config = dict(
    num_hidden_layers=12,
    hidden_size=512,
    n_experts=80,
    d_shared_expert=256,
    hidden_act='geglu',
    router_score='sigmoid',
    vocab_size=8192,
    norm_eps=1e-05,
    optimizer='ademamix',
    learning_rate=0.000245,
    max_steps=7306,
)
Below are experts of layer 5 (counted from 0) of a mixture-of-experts language model. Rows are named router (the router's row for the expert), gate (a neuron's input weights, with its number), up (a neuron's input weights, with its number), down (a neuron's output weights, with its number) and show model dimensions 0-127. Each number is 200 + 40 x the weight over its row's rms, rounded and kept within 0 to 999.
After each expert's rows: a language model's description of what the expert responds to; "comes after" lists some tokens at least twice as common just before its tokens as in all text. This comes from a sample of Wikipedia text that the model never trained on. Tokens count by the router's weight.

# expert 61
router,210,268,208,191,164,186,99,188,179,123,182,184,184,191,223,223,188,206,204,167,236,183,192,177,189,177,205,222,152,199,114,233,268,164,213,128,141,160,241,236,212,147,230,129,191,169,177,197,255,244,165,174,215,171,254,153,124,160,207,184,252,162,234,188,146,226,166,150,262,170,225,164,246,164,125,256,107,208,300,254,182,91,219,199,225,170,237,170,220,190,216,287,233,117,248,187,168,196,158,163,206,211,137,182,248,170,192,235,236,204,227,170,225,186,147,223,130,201,227,102,128,249,220,213,172,149,228,198
gate0,193,221,243,253,212,226,191,245,255,204,98,144,205,189,169,136,227,270,131,187,181,192,275,213,168,249,191,237,201,251,197,194,154,194,162,240,237,184,216,251,209,200,160,195,201,149,201,217,210,117,178,176,168,168,159,205,154,248,238,195,215,224,143,229,125,201,192,171,136,168,209,208,174,121,195,227,232,275,230,125,196,157,230,155,182,187,190,162,214,205,248,179,194,146,189,197,178,227,171,266,226,181,134,188,302,174,239,142,235,241,251,261,180,272,146,254,176,277,197,270,186,222,219,258,207,155,207,207
up0,210,196,219,207,228,287,195,236,179,169,214,250,190,174,185,242,196,176,292,212,221,261,220,167,202,239,230,245,200,226,190,285,196,125,235,226,207,200,167,218,169,170,288,213,166,173,233,230,172,273,271,199,205,164,172,254,234,248,231,108,175,208,241,193,237,127,185,202,220,203,222,268,240,219,199,182,256,194,236,197,251,211,74,214,128,211,229,143,242,186,143,307,140,234,241,245,166,242,248,175,181,179,281,258,219,181,160,165,188,210,164,236,224,229,218,207,201,220,173,165,219,211,173,220,241,152,236,223
down0,191,219,278,157,183,162,219,173,221,206,240,178,129,161,188,204,216,255,245,228,171,130,156,196,147,202,185,202,151,176,134,189,257,256,261,165,183,190,201,183,176,214,188,185,185,169,263,220,139,256,112,196,197,219,203,183,222,197,214,144,184,248,235,188,166,221,267,221,199,210,148,151,236,249,161,204,165,231,142,280,212,153,193,202,323,187,236,231,184,205,141,170,200,156,193,223,223,271,219,292,196,234,206,238,154,197,148,158,206,189,172,149,186,195,233,192,191,241,213,148,208,273,255,242,222,164,180,201
It responds to: Sports tables and stats. Numbers and labels in sports results tables and infoboxes, such as Apps, Pts, medalist, shot put, weight classes like 84 kg.
comes after: " |", "|", "–", "′", ":", "°"

# expert 49
router,184,261,240,203,239,205,140,181,185,213,210,161,206,207,209,243,210,223,250,149,275,179,205,221,246,183,176,240,196,198,152,167,188,213,218,185,199,223,239,303,248,143,150,226,192,278,171,171,169,197,214,181,167,128,188,178,240,186,223,206,256,92,193,249,159,299,222,133,256,267,225,176,239,148,187,113,161,214,244,190,202,219,217,165,174,246,194,172,204,233,237,159,262,176,240,117,158,192,167,188,213,246,181,258,245,245,269,287,169,176,191,221,258,211,140,161,178,188,239,153,195,185,154,189,209,162,213,212
gate0,207,232,189,99,216,146,230,182,213,144,227,223,227,148,225,147,240,192,201,189,206,174,240,165,201,177,189,180,267,248,208,143,152,200,201,199,233,208,269,163,205,213,231,268,160,229,220,206,197,201,231,192,190,241,151,237,221,218,135,120,255,218,102,125,164,200,189,204,230,197,234,158,180,223,120,190,100,220,150,213,217,198,210,218,234,186,247,164,177,242,145,229,211,312,232,167,191,172,149,170,159,176,206,217,222,219,156,202,122,99,201,242,255,255,204,199,190,277,184,165,234,173,137,150,205,202,177,84
up0,241,183,144,222,188,137,236,206,246,237,201,200,198,162,210,214,212,176,157,156,231,241,162,206,210,228,230,175,164,168,184,145,161,144,213,140,230,210,243,255,216,202,135,292,197,229,199,261,255,245,157,121,266,205,174,239,168,176,195,262,257,179,239,189,161,185,282,247,125,184,182,176,223,167,137,202,226,181,199,166,164,233,183,239,183,203,164,228,226,203,236,124,214,192,232,207,229,128,229,224,215,202,163,244,231,244,235,149,186,180,203,205,188,191,183,161,313,216,163,187,136,229,265,202,157,184,220,166
down0,243,216,188,196,155,216,184,221,194,251,192,126,181,177,220,199,249,148,247,131,204,139,176,151,236,229,129,285,245,198,244,128,206,196,192,193,172,176,217,191,211,238,164,234,212,146,212,104,120,209,179,191,190,216,244,313,152,199,204,203,262,176,135,203,114,172,210,243,229,188,197,207,213,192,214,166,254,223,219,179,187,280,206,156,244,268,150,230,152,276,256,201,252,220,250,199,203,253,193,166,196,234,249,178,221,171,223,184,294,195,210,188,99,202,194,184,212,167,140,129,223,129,213,195,149,222,210,228
It responds to: State and digits. The words state, federal and National, plus single digits inside percentages, ratings and dates, such as "73.5%", "9.4/10".
comes after: ".", " a", " United", " The", " that", " York"

# expert 41
router,177,248,216,197,180,219,173,191,269,172,227,140,239,293,203,182,147,182,233,200,310,165,188,180,213,160,143,233,239,222,148,209,229,198,214,163,162,196,143,197,216,120,142,173,203,189,168,166,224,243,220,188,187,187,215,167,225,161,182,189,201,135,191,254,150,200,198,204,260,216,204,173,276,231,215,212,181,171,228,226,170,212,258,184,209,217,233,174,229,248,207,187,180,149,220,194,154,160,222,226,200,252,169,178,226,198,189,280,207,232,150,207,228,199,198,187,167,176,175,132,179,102,184,206,153,198,228,217
gate1,154,196,228,237,188,157,213,232,191,198,224,136,163,214,208,204,190,222,276,172,172,255,148,186,226,208,235,226,108,183,134,234,209,181,228,162,195,303,270,171,146,254,241,212,179,142,218,171,231,233,233,262,235,199,248,164,242,223,174,238,218,230,234,142,275,181,187,234,244,228,98,244,199,91,195,208,208,175,198,207,192,249,227,224,257,152,200,273,250,231,179,224,264,206,217,139,218,200,185,219,237,166,256,191,223,267,215,209,167,215,238,247,194,75,148,230,177,207,209,206,224,209,180,177,122,193,257,219
up1,179,210,140,253,205,148,199,177,131,185,220,189,264,141,247,203,223,130,191,142,248,218,176,92,214,166,217,182,164,190,163,223,295,165,209,211,170,194,195,230,228,212,225,234,179,190,175,184,159,308,232,192,247,150,254,260,246,158,181,197,174,230,201,276,206,99,228,202,265,237,202,221,246,161,203,268,259,220,132,254,195,193,248,197,239,250,190,207,200,199,169,183,222,242,178,162,210,214,206,245,105,255,189,162,295,226,230,136,210,204,204,183,208,192,202,112,222,212,244,245,261,169,131,249,166,272,198,175
down1,184,216,225,155,225,185,221,212,169,232,237,219,226,264,280,230,214,173,166,143,212,210,225,160,206,242,185,151,202,204,208,175,141,174,210,202,138,173,215,221,133,268,156,191,154,194,227,220,221,182,240,214,243,248,251,232,273,152,204,281,239,226,243,145,204,119,233,135,193,164,218,208,203,223,204,195,219,215,199,246,182,237,202,172,216,108,149,209,217,170,95,216,199,234,202,205,149,176,202,283,263,194,236,218,144,157,157,164,144,317,256,236,136,187,186,230,196,167,214,156,145,282,198,236,195,144,231,148
It responds to: Equals signs and markup. Equals signs closing headings or in URLs and formulas, plus slashes, degree signs and fragments in coordinates, taxonomy boxes and websites.
comes after: "=", " =", "}", "1", "0", "2"

# expert 42
router,174,262,90,218,188,198,104,185,183,155,285,221,245,183,194,251,130,215,200,159,131,191,173,259,222,167,136,229,180,176,120,215,239,214,277,135,205,256,161,189,205,165,261,200,176,225,180,148,237,232,263,158,184,170,263,213,189,166,241,193,246,162,201,250,238,225,166,170,288,199,235,161,261,218,172,184,140,187,252,234,148,210,253,163,234,163,182,202,209,255,228,247,278,152,173,208,144,207,246,256,164,207,203,218,197,195,146,246,198,244,168,270,225,231,104,149,232,213,188,153,147,234,214,201,185,146,168,253
gate0,201,202,142,239,218,170,220,145,171,180,191,227,225,169,168,198,231,259,240,163,171,150,173,202,172,176,201,163,197,141,162,197,214,184,211,248,183,165,231,152,252,250,213,268,162,237,125,208,171,267,178,168,325,118,241,203,145,156,207,237,234,232,179,137,218,184,202,246,247,167,258,158,257,114,231,206,207,153,247,237,187,157,196,199,192,173,116,167,156,252,251,235,221,192,198,148,270,261,211,177,181,185,212,190,200,149,202,256,229,203,167,207,156,131,219,150,216,280,238,200,241,254,249,263,216,253,166,201
up0,241,214,182,167,186,162,229,238,152,230,159,245,202,193,218,137,222,195,235,194,142,194,201,224,185,215,246,198,212,219,246,130,266,167,186,226,268,119,178,218,288,176,219,258,183,205,244,226,140,260,189,231,308,154,260,189,172,186,263,211,128,132,212,197,233,188,258,197,169,225,224,240,233,231,184,226,236,134,208,208,214,150,254,211,177,238,191,138,167,207,201,221,198,194,179,196,175,185,301,192,187,278,153,203,188,180,168,319,193,236,220,257,199,167,262,163,213,226,151,184,205,241,209,220,177,207,169,270
down0,184,228,309,149,292,239,225,247,133,260,203,225,172,220,256,164,246,157,196,134,151,264,245,151,129,178,170,190,197,151,319,143,209,277,235,192,152,214,230,209,173,257,104,177,211,168,145,239,161,227,191,256,217,174,160,100,137,190,193,294,148,161,246,150,247,255,189,265,181,158,177,199,197,188,238,190,163,191,156,166,198,196,190,182,164,163,181,211,194,139,167,229,110,208,206,204,200,172,193,198,206,170,210,197,223,199,270,231,269,173,223,150,255,166,206,201,221,234,186,157,157,208,248,192,239,248,190,121
It responds to: Table and infobox delimiters. Pipe separators, closing parentheses, numbers and field labels in tables and infoboxes, such as Died, Coordinates, Phylum, See also.
comes after: "-", "  ", ":", " (", "%", "See"

# expert 27
router,128,262,169,158,176,259,121,155,199,159,200,156,212,260,206,200,135,231,233,201,179,223,221,213,170,122,194,281,191,177,156,223,290,250,244,120,171,152,203,257,220,161,192,202,176,193,198,215,213,188,193,163,154,198,255,108,196,184,187,183,323,94,199,192,220,256,248,178,257,223,170,167,167,215,143,200,151,239,208,192,161,203,188,162,250,179,223,174,234,192,226,211,269,134,129,258,197,165,177,228,202,212,146,225,227,191,240,268,212,199,223,205,186,165,118,143,167,186,217,168,121,252,215,151,202,157,235,188
gate0,226,212,258,204,258,244,146,142,201,115,97,234,249,227,215,111,198,196,143,237,187,196,170,289,197,182,208,211,226,178,199,120,225,172,256,197,203,217,207,187,250,139,92,128,218,199,195,162,187,101,217,204,145,205,219,182,252,160,225,214,235,195,177,236,266,190,92,139,218,243,192,234,215,143,125,250,95,202,187,210,163,171,169,219,340,208,200,135,202,203,148,216,218,214,190,242,170,221,214,220,198,243,182,238,150,203,217,198,107,181,230,182,195,199,213,159,260,206,203,187,169,144,234,221,219,242,210,235
up0,237,211,187,170,250,211,118,213,173,161,204,218,179,239,225,248,231,223,264,184,199,186,162,186,140,131,240,245,198,252,141,199,231,158,174,222,221,224,195,233,291,115,182,186,247,155,224,108,248,170,265,154,222,175,206,167,216,221,217,212,225,248,90,206,206,272,218,208,224,127,225,226,181,253,133,225,185,230,229,213,210,218,172,186,267,276,177,222,132,178,251,250,175,266,201,138,188,121,208,237,184,246,153,212,224,225,195,256,149,239,247,223,147,204,233,309,144,150,244,233,184,146,200,210,213,207,192,182
down0,252,180,214,99,202,180,207,170,271,216,301,158,212,154,213,259,164,149,228,175,206,157,156,143,178,243,184,201,175,197,129,192,182,180,161,187,220,210,247,164,175,239,183,225,191,141,251,148,216,172,207,254,218,205,205,261,203,206,244,195,215,194,178,168,201,184,200,186,151,193,265,225,248,192,207,141,238,143,320,207,141,189,254,220,195,208,215,152,199,166,238,300,192,213,222,224,181,213,191,256,301,193,167,190,130,194,204,191,236,169,253,219,157,202,194,155,182,199,263,212,201,212,141,218,199,241,205,206
It responds to: Adjectives after the. Determiners and the modifier right after the or a, such as upper, initial, latter, internal, general, plus right-han-d.
comes after: " the", " The", " a", "'", "The", " \""

# expert 26
router,158,310,187,204,176,213,124,152,224,139,308,192,196,263,221,232,208,222,285,201,212,188,243,158,195,238,233,170,186,162,161,198,209,176,235,129,152,270,228,218,208,160,157,217,157,140,119,205,150,220,187,214,174,224,252,215,205,174,192,231,204,195,180,281,185,263,190,159,233,237,251,226,216,196,200,178,222,205,191,219,155,233,188,123,190,175,193,220,225,226,261,128,203,150,201,218,142,196,227,285,226,227,106,189,256,281,272,306,246,177,197,190,169,141,182,156,101,194,173,201,181,230,209,219,228,218,265,203
gate0,198,226,185,196,176,199,263,301,164,166,196,212,137,329,233,154,168,151,277,126,164,249,184,233,176,186,125,311,194,215,218,159,174,208,253,196,214,219,177,209,196,201,221,221,192,231,206,244,145,220,238,260,147,222,209,182,264,154,190,202,232,191,240,175,190,214,194,205,157,248,231,180,190,175,196,231,228,171,251,242,157,233,209,209,217,181,230,215,189,213,218,151,194,202,195,179,234,167,203,171,165,202,237,218,138,198,228,194,228,204,223,156,204,213,187,202,188,204,182,132,206,261,235,305,155,154,240,300
up0,172,218,235,205,172,169,137,249,228,227,177,232,228,159,147,234,186,164,183,206,197,223,229,243,284,169,281,154,207,163,246,228,150,163,194,207,235,116,228,180,162,228,220,213,269,177,198,214,195,224,222,186,99,154,215,313,185,197,170,153,171,214,247,301,150,166,165,168,206,223,226,172,185,145,210,272,262,302,241,284,187,162,215,263,179,196,263,179,116,191,163,188,162,197,128,190,162,190,264,249,232,185,189,164,150,190,231,261,206,202,209,271,257,196,192,235,226,167,218,207,224,205,176,265,233,261,164,205
down0,171,290,213,214,163,205,216,242,215,246,152,245,165,194,191,186,279,246,171,136,169,285,165,231,264,200,278,187,226,143,230,183,169,180,118,156,146,206,189,197,227,196,191,263,202,187,171,188,208,206,164,235,205,145,178,201,159,162,150,181,177,172,187,193,199,183,166,184,201,168,231,157,166,285,257,162,249,230,183,247,203,231,269,198,212,201,271,214,150,190,249,185,239,159,217,193,158,180,137,184,225,161,242,255,140,195,237,186,136,188,173,195,244,165,123,225,275,173,209,155,171,261,169,158,148,184,219,153
It responds to: Coordinating conjunctions. Conjunctions joining words or clauses, mainly "and", also "or", "but", "&", "then", "than", e.g. "runway and rotating beacon".
comes after: " and", ",", "s", ")", " well", " as"

# expert 38
router,115,250,202,151,118,256,106,149,222,218,199,179,267,162,185,205,160,257,180,194,198,234,215,231,205,200,277,207,226,176,141,168,223,204,260,176,212,225,211,202,249,148,137,151,198,155,149,183,189,158,228,192,115,188,194,169,182,188,154,205,213,168,166,177,194,193,239,183,182,170,224,145,221,230,177,191,190,195,114,234,160,236,200,197,267,209,230,182,168,230,233,144,200,180,208,226,130,158,215,200,182,166,89,204,263,250,264,209,190,196,203,266,225,178,181,145,214,178,252,150,122,175,229,217,156,166,181,203
gate0,176,217,223,141,183,190,241,262,263,297,163,186,195,186,207,254,131,160,193,284,250,227,226,242,158,210,185,259,216,208,142,190,174,223,175,119,233,170,160,141,220,217,171,205,176,179,212,235,163,192,247,143,143,268,249,222,141,146,194,211,242,217,225,171,164,169,194,223,175,151,148,214,252,273,255,231,224,209,195,133,187,196,183,209,191,186,191,259,135,153,208,236,233,143,142,164,180,246,202,198,234,236,161,281,179,212,199,281,170,205,243,245,227,248,198,201,217,210,210,274,162,213,299,219,245,261,172,186
up0,73,183,240,289,238,158,210,167,208,142,140,288,185,166,233,186,168,158,205,141,181,214,231,202,239,265,177,202,95,187,180,243,211,173,185,218,141,203,195,218,218,238,289,208,191,179,203,189,131,214,179,194,203,158,201,188,144,136,153,211,116,175,153,216,266,299,193,259,225,174,231,197,225,205,220,219,181,253,184,214,191,230,240,177,202,260,163,172,193,163,220,200,198,245,219,189,194,282,187,147,220,169,206,95,137,257,198,149,259,164,171,210,153,177,236,171,160,181,213,132,247,215,175,205,184,188,183,214
down0,190,201,224,294,235,238,176,237,148,209,208,179,196,232,201,220,247,269,176,186,172,240,211,213,190,177,198,292,234,187,251,168,284,186,233,224,135,149,205,209,188,305,160,229,197,236,217,197,186,132,215,200,188,210,249,241,168,197,142,197,157,156,241,172,222,244,270,268,251,162,164,238,168,191,246,225,140,126,178,194,185,169,186,193,141,172,133,213,136,179,223,211,215,172,237,233,253,270,149,225,208,247,209,190,194,161,207,155,205,246,113,134,204,186,167,190,177,189,265,198,226,214,234,223,176,234,217,122
It responds to: Relative and wh-words. "what", "which", "within", "among", "in" after prepositions in abstract expository prose, e.g. "regardless of which", "criteria of what".
comes after: "\n\n", " of", "=", " that", " in", " for"

# expert 20
router,162,308,265,158,174,215,82,168,209,214,182,156,188,170,238,198,157,243,212,169,316,174,176,201,156,230,211,184,207,207,112,236,203,235,215,154,203,210,252,189,231,190,167,208,146,167,147,216,242,190,193,178,166,138,201,213,171,241,156,177,226,186,155,189,196,199,218,149,236,181,158,181,147,209,204,156,200,179,137,190,182,215,190,179,229,219,195,154,205,266,209,162,178,206,204,166,136,176,136,263,204,196,162,210,242,222,160,247,186,195,159,197,233,237,218,100,137,188,182,178,157,168,210,189,191,118,153,222
gate0,103,196,111,158,186,210,208,179,264,175,195,143,82,259,193,215,272,203,240,220,239,126,182,172,172,173,147,164,299,266,159,208,216,200,193,243,217,189,206,201,171,201,185,223,298,327,120,195,209,176,210,103,239,185,191,256,167,213,207,187,249,191,135,227,254,238,243,215,210,117,170,193,144,225,230,189,181,168,154,271,221,164,230,232,191,199,197,131,147,270,203,186,184,219,245,189,232,250,195,263,193,256,190,212,185,187,224,261,267,190,184,258,276,178,223,163,192,250,185,190,168,189,230,152,238,262,243,211
up0,236,247,220,219,199,232,165,224,153,276,184,124,284,171,218,157,155,219,164,233,124,216,184,214,189,189,244,241,214,198,195,222,250,206,141,208,165,209,190,255,237,215,148,226,130,149,273,210,124,257,226,251,125,225,168,136,187,168,156,190,108,217,220,181,189,195,189,173,178,185,255,193,230,195,166,220,233,178,266,127,143,234,263,219,170,189,184,257,280,163,227,226,211,165,199,171,173,147,161,177,232,157,191,147,232,183,188,175,192,197,248,141,159,161,156,216,227,126,230,232,212,184,217,187,235,180,245,194
down0,207,226,223,234,180,239,159,224,212,213,178,213,210,203,260,131,184,155,157,124,216,214,187,246,183,207,175,168,223,183,101,149,236,215,187,188,226,128,252,255,278,86,175,207,137,136,199,193,234,182,204,189,171,178,201,186,190,179,143,227,189,116,212,208,217,206,244,167,209,246,251,189,166,131,90,180,206,237,181,230,206,211,133,191,242,244,231,140,175,190,225,201,207,244,133,196,117,151,195,162,255,185,199,169,224,255,167,149,241,210,217,183,241,218,236,179,258,186,236,215,160,148,158,174,234,192,174,135
It responds to: Abstract health/social nouns. Content nouns and verbs after prepositions in prose on health, society and learning, e.g. "speech", "cancer", "race", "taught", "how".
comes after: " to", " of", " for", " in", " and", "ing"

# expert 50
router,136,286,108,173,148,178,157,149,191,217,166,186,240,225,280,192,203,214,213,179,247,247,203,185,181,175,116,240,220,208,140,181,187,215,315,144,170,220,208,213,208,151,181,162,182,231,185,193,206,151,173,219,166,170,168,152,247,159,211,190,237,166,228,231,165,315,153,173,255,196,196,197,234,225,200,214,183,181,208,188,174,233,310,156,205,194,225,131,238,307,175,209,209,148,180,127,158,197,110,266,149,219,172,207,189,240,242,177,164,201,228,221,229,164,148,146,207,229,192,213,165,219,177,175,188,184,235,185
gate0,228,196,225,182,209,196,180,225,202,243,217,250,229,243,217,134,133,217,224,207,132,220,232,287,161,217,197,158,226,244,191,141,168,249,163,230,151,148,220,167,256,196,228,197,193,191,217,194,168,227,197,225,197,106,217,259,212,156,256,207,281,302,138,162,234,195,257,160,200,292,188,172,280,274,211,181,176,199,169,222,235,197,210,220,223,137,165,189,213,257,252,233,225,200,179,156,238,225,173,285,208,258,182,184,162,267,145,260,197,263,215,161,171,198,157,305,189,209,220,216,167,143,227,192,262,211,201,220
up0,228,190,262,210,205,146,175,167,220,239,233,233,162,188,206,143,175,225,235,165,238,207,211,257,168,175,169,211,251,251,117,163,186,248,229,227,193,167,202,143,213,181,173,163,230,214,260,181,163,202,194,198,157,187,201,267,158,245,259,256,227,241,217,165,234,259,216,222,165,225,132,197,208,212,178,220,226,161,129,203,218,183,191,237,218,217,157,227,208,270,208,285,232,175,183,173,222,230,217,241,147,268,276,185,170,226,130,254,194,204,181,157,247,172,195,243,175,261,211,184,195,108,204,277,208,302,151,249
down0,251,285,271,198,212,213,260,209,162,159,327,170,144,194,119,91,210,192,184,306,216,201,169,170,257,214,201,222,228,253,189,233,162,269,177,253,150,184,243,221,170,235,210,216,250,168,196,233,214,273,172,253,203,160,112,167,185,224,169,140,239,274,192,217,287,134,232,240,166,240,129,196,286,210,260,150,233,181,227,237,225,193,239,206,137,198,192,155,219,239,168,215,249,232,183,240,254,149,250,209,157,203,145,223,175,166,117,151,200,178,202,195,214,161,231,264,156,187,241,191,243,137,245,262,196,209,229,154
It responds to: Election results and table rules. Hyphens in markdown table separator rows, plus election words like "Votes", "Majority", "Turnout", "Labour", and the comma after "election".
comes after: "|", "-", " election", " ±", " Party", " votes"

# expert 62
router,181,234,135,150,187,242,129,192,234,145,215,183,167,269,253,177,125,269,258,144,218,178,247,186,198,152,178,284,153,143,170,164,293,168,236,158,187,219,185,241,195,150,187,167,196,138,181,209,228,167,174,194,194,149,198,141,249,177,219,199,247,179,163,238,234,196,181,147,249,195,162,173,194,204,224,252,141,224,175,210,179,179,232,169,283,186,195,198,276,207,202,220,241,147,245,184,197,208,202,210,157,198,198,215,260,258,212,225,263,156,222,214,172,160,192,148,247,218,193,130,75,182,165,218,155,190,192,190
gate0,160,136,196,249,192,187,230,136,248,189,182,193,255,163,183,140,237,192,206,151,257,151,200,150,248,149,193,300,183,183,246,173,195,196,252,197,202,234,215,205,154,244,201,257,202,101,269,222,167,197,195,272,246,160,254,121,176,230,245,241,118,200,219,214,157,285,209,196,178,191,165,169,192,284,231,159,243,181,183,255,183,192,185,260,198,201,188,281,255,216,216,175,227,192,256,222,256,192,131,144,220,183,146,145,272,186,248,163,261,273,212,219,219,199,282,224,225,203,112,211,148,223,220,238,102,241,231,176
up0,167,215,229,235,199,169,217,210,219,220,207,164,225,161,133,162,239,265,181,235,319,156,129,212,300,139,218,185,228,212,213,147,315,191,183,173,177,236,189,161,161,244,199,179,188,220,283,185,209,197,187,175,219,212,137,179,184,226,164,260,180,232,230,176,204,202,190,296,154,120,192,207,206,223,77,189,220,194,253,197,160,251,267,215,237,175,256,98,152,173,254,191,187,234,180,78,249,199,200,192,290,156,179,187,167,169,255,246,166,200,194,268,241,237,226,249,251,282,179,184,225,218,222,186,210,216,174,233
down0,191,183,187,184,180,226,225,179,168,155,227,172,243,228,144,212,204,143,130,209,269,175,160,211,234,209,243,216,172,207,246,239,265,236,188,155,185,232,180,229,226,232,216,166,208,160,203,144,156,177,153,263,158,213,233,246,124,338,208,194,225,199,214,233,253,186,155,146,177,253,182,211,174,171,196,207,185,189,231,134,203,197,293,159,144,193,207,136,142,150,191,245,215,180,197,137,191,203,256,163,170,187,181,255,244,167,176,226,165,223,184,157,257,148,203,243,184,170,269,222,173,172,256,202,228,226,179,212
It responds to: Table cell fragments. Word pieces and headers inside pipe-delimited tables, often election or film tables, e.g. "Genre", "Minority", "Voters", "NOTA", "Miss".
comes after: " |", "–", "|", "  ", ";", "'"

# expert 24
router,171,285,210,147,172,232,138,198,214,186,211,167,181,202,132,222,182,276,208,232,202,193,176,163,177,186,278,187,220,165,106,195,244,224,220,151,212,160,162,173,214,109,140,169,173,154,158,205,190,174,192,185,178,169,199,180,107,176,183,200,238,144,90,205,203,195,238,132,221,207,221,177,248,228,185,248,218,216,172,252,187,225,205,173,251,214,112,227,256,185,156,156,186,146,205,196,157,140,198,221,282,161,79,250,243,231,224,239,234,205,227,228,285,167,146,161,171,212,207,191,150,231,176,205,233,163,209,193
gate0,185,242,171,154,165,163,197,237,195,231,208,191,231,185,181,223,180,95,187,233,182,214,210,252,222,176,223,137,274,280,146,184,302,214,178,206,210,212,176,197,202,201,269,180,210,200,232,177,147,247,151,193,291,243,191,221,135,152,223,243,215,171,128,198,270,131,221,206,252,172,242,150,217,197,247,132,168,168,221,199,181,252,109,239,196,242,160,228,257,204,208,143,193,218,229,223,163,174,196,174,218,193,145,184,208,164,187,197,192,266,213,230,267,198,201,186,138,208,223,136,225,267,254,273,220,259,208,231
up0,235,157,186,218,194,185,257,188,163,205,190,206,212,205,183,121,138,250,199,138,242,273,213,197,247,204,181,164,114,218,257,182,167,196,207,186,116,164,200,171,224,196,161,188,184,132,208,156,257,128,179,211,206,215,169,141,203,202,123,253,189,254,147,202,156,188,204,226,197,203,217,291,275,184,133,204,223,253,274,135,194,237,253,289,175,192,232,163,215,126,198,207,171,202,194,100,210,188,136,147,139,163,211,252,264,145,221,143,150,95,186,219,147,196,164,206,155,226,264,252,175,145,135,164,185,198,149,220
down0,218,212,272,123,213,206,166,152,151,138,238,183,199,144,188,212,208,256,194,299,189,222,170,188,161,227,240,190,212,172,197,210,180,155,146,214,222,202,107,197,168,228,195,254,247,261,180,178,253,216,204,212,159,160,189,194,107,191,172,197,220,185,210,230,204,157,295,157,154,276,193,163,212,215,307,180,194,222,142,144,166,157,190,198,204,226,152,181,181,177,199,192,199,187,165,281,193,175,211,213,229,228,136,208,212,245,89,217,228,247,197,179,277,148,194,247,139,202,205,203,234,278,164,235,230,198,252,159
It responds to: Middle East, religion history. Name pieces and words in Islamic, Ottoman, Roman and religious history, such as Syria, king, Islamic, Orthodox, Qu-raysh.
comes after: " of", " the", " in", " from", " for", " by"